From a checkpoint of a small mixture-of-experts model trained on Wikipedia.
Experts: 64 experts in each of 8 layers, 64 SwiGLU neurons an expert, 3 picks a token, a sigmoid router, a shared expert of 128 neurons.
Below are experts of layer 5 (counted from 0) of a mixture-of-experts language model. Rows are named router (the router's row for the expert), gate (a neuron's input weights, with its number), up (a neuron's input weights, with its number) and show model dimensions 32-63. Each number is 50 + 15 x the weight over its row's rms, rounded and kept within 0 to 99.
Before each expert's rows: "gets" lists some tokens that make up at least twice as much of what it gets as of all text. This comes from a sample of Wikipedia text that the model never trained on. Tokens count by the router's weight.

# expert 0
gets: " and", " with", " or", " to", " as", " but"
router:48 58 61 34 29 34 40 14 55 64 35 35 45 73 65 34 47 45 77 53 66 66 37 42 51 55 66 48 49 14 46 79
gate0:37 63 59 77 36 22 41 67 66 36 74 72 70 57 38 37 33 68 60 23 59 39 26 58 74 44 46 60 66 68 85 26
up0:57 41 35 37 32 73 52 18 72 73 36 24 59 68 50 85 53 52 28 55 23 66 36 65 12 42 39 68 40 25 42 26
gate1:37 45 54 57 59 45 72 63 71 18 18 51 62 68 79 58 57 74 54 57 62 50 70 66 35 42 65 26 54 30 20 52
up1:38 33 60 24 52 19 60 28 66 05 61 32 84 73 72 53 44 70 67 49 55 57 91 58 41 33 41 47 49 30 31 47
gate2:50 48 48 17 61 09 49 33 48 40 57 58 45 35 52 62 86 53 89 48 57 60 46 48 24 85 69 41 29 23 69 29
up2:22 62 49 88 56 90 69 51 55 51 53 50 41 63 45 45 42 37 22 54 47 51 71 57 43 29 20 48 89 65 62 52
gate3:59 54 69 41 58 44 61 26 57 35 63 65 29 42 35 47 59 27 66 55 40 43 77 49 52 23 16 52 43 72 78 46
up3:14 68 63 38 57 35 59 39 54 47 29 33 48 63 67 40 49 25 66 55 49 22 47 51 42 30 59 06 70 70 73 49
gate4:10 49 57 48 45 37 47 48 56 48 66 39 39 38 45 52 72 47 43 39 51 59 94 58 34 75 37 57 44 57 43 68
up4:28 33 61 32 60 16 62 51 36 48 54 40 38 33 45 67 69 60 57 36 54 48 63 43 17 66 27 64 27 44 68 55
gate5:41 68 66 62 52 22 47 28 73 60 29 19 47 48 49 44 67 62 68 73 42 65 63 39 51 59 16 62 28 22 51 44
up5:51 51 44 38 45 58 54 58 44 49 63 48 60 62 46 35 58 43 29 26 51 40 37 45 61 46 80 51 59 64 47 38
gate6:67 39 56 39 57 36 25 50 74 66 68 61 54 58 47 62 49 51 56 49 72 33 65 54 42 40 56 29 44 64 71 70
up6:36 34 86 68 66 35 55 22 82 49 15 35 35 65 55 42 51 54 46 38 49 44 75 41 50 60 45 60 79 68 31 57
gate7:62 38 47 56 48 87 31 60 56 58 28 54 37 38 52 49 51 71 58 47 50 52 73 38 58 16 76 60 65 68 31 75
up7:68 39 26 58 50 78 57 50 60 39 32 45 33 45 62 50 56 57 64 67 54 61 64 41 36 16 73 68 57 44 32 79
gate8:45 37 36 62 42 63 71 68 42 44 32 53 27 52 72 28 34 73 38 51 45 62 53 54 53 65 77 37 57 49 56 36
up8:31 61 40 50 69 53 55 55 68 50 32 43 29 44 47 35 43 55 41 64 34 45 61 64 59 61 68 57 69 53 39 48
gate9:68 57 52 31 26 66 45 43 42 47 56 57 59 70 45 49 42 46 26 41 62 49 39 49 49 61 64 59 52 45 51 32
up9:73 23 42 28 79 68 24 63 52 47 36 57 76 55 44 24 47 49 64 52 32 79 42 58 71 62 17 43 33 47 41 52
gate10:23 69 55 62 50 28 72 34 22 49 66 32 58 38 20 64 34 99 37 60 48 72 38 42 59 56 80 51 33 34 55 37
up10:22 65 71 55 50 37 63 53 21 71 50 47 49 24 29 56 28 78 49 63 68 78 47 48 69 56 85 47 29 37 55 50
gate11:20 60 56 60 53 65 70 20 61 43 54 25 54 56 60 49 49 52 50 43 34 65 55 35 42 61 55 50 44 27 57 76
up11:56 32 11 36 57 36 20 55 42 52 33 56 48 71 32 36 45 42 29 68 43 39 30 74 61 29 67 61 35 51 47 36
gate12:56 30 38 40 37 56 48 57 56 44 50 39 63 21 54 41 67 73 62 00 62 62 27 59 52 46 50 51 63 60 59 51
up12:46 28 38 67 32 49 29 42 52 47 36 35 65 17 50 39 50 60 60 09 68 65 51 46 60 48 50 79 70 67 38 49
gate13:65 35 71 45 56 43 54 53 42 65 58 56 44 78 35 44 51 73 47 66 51 56 25 26 63 44 58 43 67 50 27 38
up13:59 11 81 67 64 62 51 24 33 43 53 36 49 78 28 59 41 68 40 48 47 32 21 29 45 46 50 39 68 39 04 35
gate14:21 52 49 50 43 47 74 68 35 50 35 50 66 58 35 45 62 41 58 65 58 25 53 23 54 37 41 07 60 69 48 22
up14:17 35 56 54 47 30 66 61 65 56 45 54 45 51 76 35 60 27 30 48 40 51 57 47 39 61 46 29 46 53 50 22

# expert 34
gets: " and", ",", " or", ":", " &", "–"
router:39 51 36 51 27 46 55 20 37 72 51 44 48 62 66 24 35 43 75 36 50 48 51 32 45 58 55 37 54 26 57 41
gate0:67 50 36 41 46 47 48 41 58 35 50 38 52 69 71 44 81 63 35 64 50 22 46 45 47 37 62 43 36 50 43 39
up0:26 66 72 55 57 56 63 52 53 56 87 25 52 43 52 62 57 37 37 42 53 54 70 27 43 37 32 62 11 43 49 39
gate1:37 54 43 34 30 54 55 51 39 58 34 62 51 42 78 25 54 66 38 41 48 23 65 30 41 53 41 45 63 32 52 21
up1:61 72 65 68 63 41 51 57 68 38 49 44 42 53 19 64 50 45 54 46 66 72 38 75 52 36 39 63 43 72 40 76
gate2:53 26 49 49 58 35 55 57 61 43 53 41 54 60 66 39 56 69 50 37 55 21 44 50 43 37 31 02 82 46 59 65
up2:55 50 35 58 44 35 44 38 59 54 66 65 49 65 77 62 52 69 48 54 61 36 40 62 67 27 60 36 65 54 40 51
gate3:57 77 56 38 52 49 53 61 50 44 30 44 49 67 44 54 67 73 39 48 68 71 34 59 60 61 34 22 60 40 77 46
up3:51 63 78 53 75 24 52 31 50 54 32 45 37 47 46 70 71 73 54 38 47 45 35 60 77 48 22 51 31 66 67 26
gate4:19 30 24 20 38 62 53 41 68 38 56 79 52 50 70 51 36 50 73 47 37 40 61 50 45 48 60 30 28 53 45 47
up4:50 59 49 53 70 38 42 61 45 48 43 49 59 64 49 61 63 48 30 65 69 68 48 35 55 64 62 49 53 36 33 74
gate5:59 35 57 52 35 18 44 49 29 73 50 42 59 59 47 22 25 64 57 55 32 44 35 52 50 50 54 42 65 23 38 39
up5:17 47 62 69 70 49 34 46 37 47 81 42 59 48 44 68 29 25 84 57 64 63 42 18 59 43 58 58 86 67 32 56
gate6:33 44 44 46 49 48 38 61 54 73 49 31 41 60 60 25 59 18 66 26 58 21 55 39 32 64 29 37 57 21 69 45
up6:57 71 51 46 45 56 73 29 54 45 55 45 62 38 31 66 34 71 56 49 41 69 43 53 66 54 70 50 55 86 45 71
gate7:51 63 56 55 43 42 16 09 50 40 51 37 69 52 90 44 63 23 65 66 67 66 46 26 30 56 67 40 52 19 54 59
up7:64 24 59 28 52 69 84 67 60 62 52 70 54 73 30 52 44 41 52 24 39 23 62 35 50 52 41 50 37 70 37 50
gate8:23 36 35 44 60 70 94 39 40 36 62 42 75 84 60 24 44 59 20 37 19 44 39 71 66 29 56 49 84 52 60 36
up8:47 69 66 85 35 58 21 68 64 71 09 32 43 31 34 67 62 27 64 68 79 60 57 47 48 67 50 42 22 32 38 45
gate9:28 51 59 40 39 42 29 57 62 57 48 53 31 51 95 45 52 43 70 67 63 78 57 55 59 44 54 59 69 32 66 45
up9:66 68 49 51 64 39 56 61 59 39 39 51 65 52 42 56 49 64 50 47 04 25 34 70 35 42 47 21 32 37 55 63
gate10:19 59 46 41 29 32 66 44 60 66 62 54 41 84 35 61 42 30 68 43 45 79 55 51 32 69 43 44 49 41 35 51
up10:15 79 39 55 53 43 55 22 46 57 70 50 55 54 39 61 48 35 64 21 67 69 44 43 51 55 30 66 57 42 23 54
gate11:38 50 59 54 44 40 43 69 58 39 65 50 50 52 64 15 58 39 52 58 53 46 62 32 47 72 84 42 36 26 58 54
up11:41 40 75 50 37 22 74 36 64 57 74 47 73 26 68 18 43 61 53 47 43 46 48 36 42 75 70 50 52 30 37 34
gate12:57 68 36 55 47 28 44 64 46 54 73 68 24 53 74 07 56 43 50 59 58 54 55 58 42 36 52 53 46 36 80 69
up12:41 58 56 44 59 39 49 56 48 55 64 57 49 49 75 29 50 52 52 61 53 43 65 44 23 56 55 40 42 24 31 55
gate13:18 58 60 28 72 42 29 60 46 38 41 32 42 49 55 85 45 56 45 34 47 49 39 19 41 58 62 20 81 35 69 55
up13:31 53 65 45 72 42 46 64 32 30 55 18 36 54 47 80 56 47 33 49 24 34 35 28 64 45 43 32 71 19 62 52
gate14:33 58 44 67 58 19 32 64 66 38 59 53 44 63 51 50 57 44 31 57 75 37 58 45 28 19 57 48 46 40 56 36
up14:50 46 61 43 59 51 55 50 60 39 60 44 55 53 59 57 65 42 52 72 45 70 43 16 55 32 30 61 63 28 23 31

# expert 18
gets: " of", ",", " in", " and", ":", " at"
router:31 65 46 55 51 45 48 22 30 58 45 42 37 46 94 46 38 33 65 29 51 73 36 49 64 71 59 55 52 42 49 60
gate0:48 43 70 48 55 66 33 58 60 54 59 49 57 33 56 26 38 33 47 38 70 57 75 23 43 47 57 57 44 60 35 48
up0:42 38 46 33 67 68 57 36 50 37 36 38 63 51 35 39 59 31 56 21 63 63 73 29 53 29 51 45 39 59 25 64
gate1:60 34 27 36 49 57 34 53 65 51 51 45 38 54 60 54 49 33 51 49 39 72 48 54 44 64 50 54 56 53 79 44
up1:58 67 85 63 53 43 44 56 57 51 39 48 68 65 28 28 51 63 48 63 51 25 51 31 26 32 40 66 50 32 22 54
gate2:52 35 75 47 39 61 33 47 37 61 41 46 33 63 79 49 31 69 61 47 33 62 65 53 48 65 54 71 53 60 54 61
up2:47 24 55 58 56 62 13 79 49 50 38 50 60 73 74 29 46 25 55 39 56 46 59 55 31 72 54 45 85 68 47 77
gate3:48 41 47 50 55 47 52 51 47 39 64 44 58 48 56 48 44 48 42 46 69 45 74 59 57 37 40 45 46 45 74 54
up3:48 55 62 48 26 43 29 52 49 55 65 55 31 62 39 71 28 64 57 63 52 51 56 49 21 18 54 58 62 59 27 48
gate4:54 55 62 66 79 46 68 32 66 20 25 45 63 61 93 50 39 53 45 74 60 79 52 34 71 34 50 51 60 47 59 49
up4:42 61 27 47 34 57 42 62 23 75 66 16 20 54 39 39 43 60 68 39 34 26 65 54 33 71 29 42 30 58 20 46
gate5:50 31 49 51 46 53 43 46 48 42 74 48 66 43 43 60 75 34 65 58 29 50 38 73 46 70 68 24 47 45 37 57
up5:46 56 66 64 65 57 53 47 46 56 50 38 35 62 30 43 67 46 51 64 45 51 42 41 51 55 48 62 24 42 42 29
gate6:15 43 47 59 72 43 72 30 49 60 70 66 91 72 61 42 79 55 35 35 42 40 45 53 53 43 89 32 45 35 95 45
up6:42 31 53 43 53 51 42 29 46 50 45 33 35 40 81 68 38 46 52 44 49 61 26 34 45 22 38 51 76 84 42 55
gate7:69 71 72 75 70 44 30 49 67 65 56 68 23 48 56 49 33 50 64 66 65 42 52 60 18 53 70 60 32 46 57 44
up7:64 38 57 78 51 45 38 44 52 39 49 58 62 49 64 66 19 42 33 53 51 28 59 66 32 62 60 47 46 60 52 31
gate8:35 39 26 32 70 61 47 72 65 49 48 42 77 45 41 68 95 63 57 59 41 44 60 46 67 47 42 26 32 51 53 55
up8:43 46 68 92 56 48 56 33 47 64 22 45 67 48 72 62 27 59 74 31 63 54 46 77 43 79 59 73 55 48 52 43
gate9:36 56 46 66 50 82 34 37 52 46 30 49 46 65 48 66 66 26 42 61 56 34 40 50 42 65 52 64 57 76 48 60
up9:54 64 52 36 52 27 49 65 50 36 50 33 60 40 44 46 40 73 50 43 38 55 65 54 29 39 41 60 21 54 67 49
gate10:33 39 58 59 50 62 77 31 61 36 65 31 66 36 99 27 20 45 64 33 55 38 63 54 60 56 68 32 29 48 44 41
up10:38 41 45 46 42 55 81 37 64 34 72 56 55 20 77 36 42 50 65 52 45 53 51 52 27 53 42 49 41 51 34 35
gate11:26 58 26 44 52 55 63 60 48 31 63 45 27 44 30 22 54 44 48 41 55 56 49 48 55 48 61 54 47 35 67 34
up11:61 63 56 53 46 40 48 46 34 46 56 44 40 59 44 38 80 52 39 62 63 52 50 28 37 33 96 62 61 67 43 54
gate12:46 41 52 76 55 28 65 44 50 51 31 68 40 47 47 58 45 53 61 54 41 24 48 81 12 47 56 65 60 32 65 33
up12:55 58 50 39 43 59 26 45 43 24 83 70 63 48 48 63 32 58 65 41 34 72 74 56 90 64 26 29 41 45 56 41
gate13:48 74 42 45 34 40 34 45 41 21 33 77 49 44 62 36 58 37 41 43 59 70 76 71 57 82 51 41 33 48 30 31
up13:66 64 60 30 88 42 59 65 57 52 34 56 44 36 52 66 59 57 59 45 31 67 72 59 57 36 50 40 52 36 49 30
gate14:37 41 49 29 37 51 63 60 38 45 62 52 55 56 43 42 56 49 65 48 45 72 62 52 34 36 64 64 47 48 37 50
up14:69 70 60 63 34 55 42 26 52 53 43 51 41 47 75 55 25 50 21 50 47 14 62 57 65 74 32 22 54 55 69 45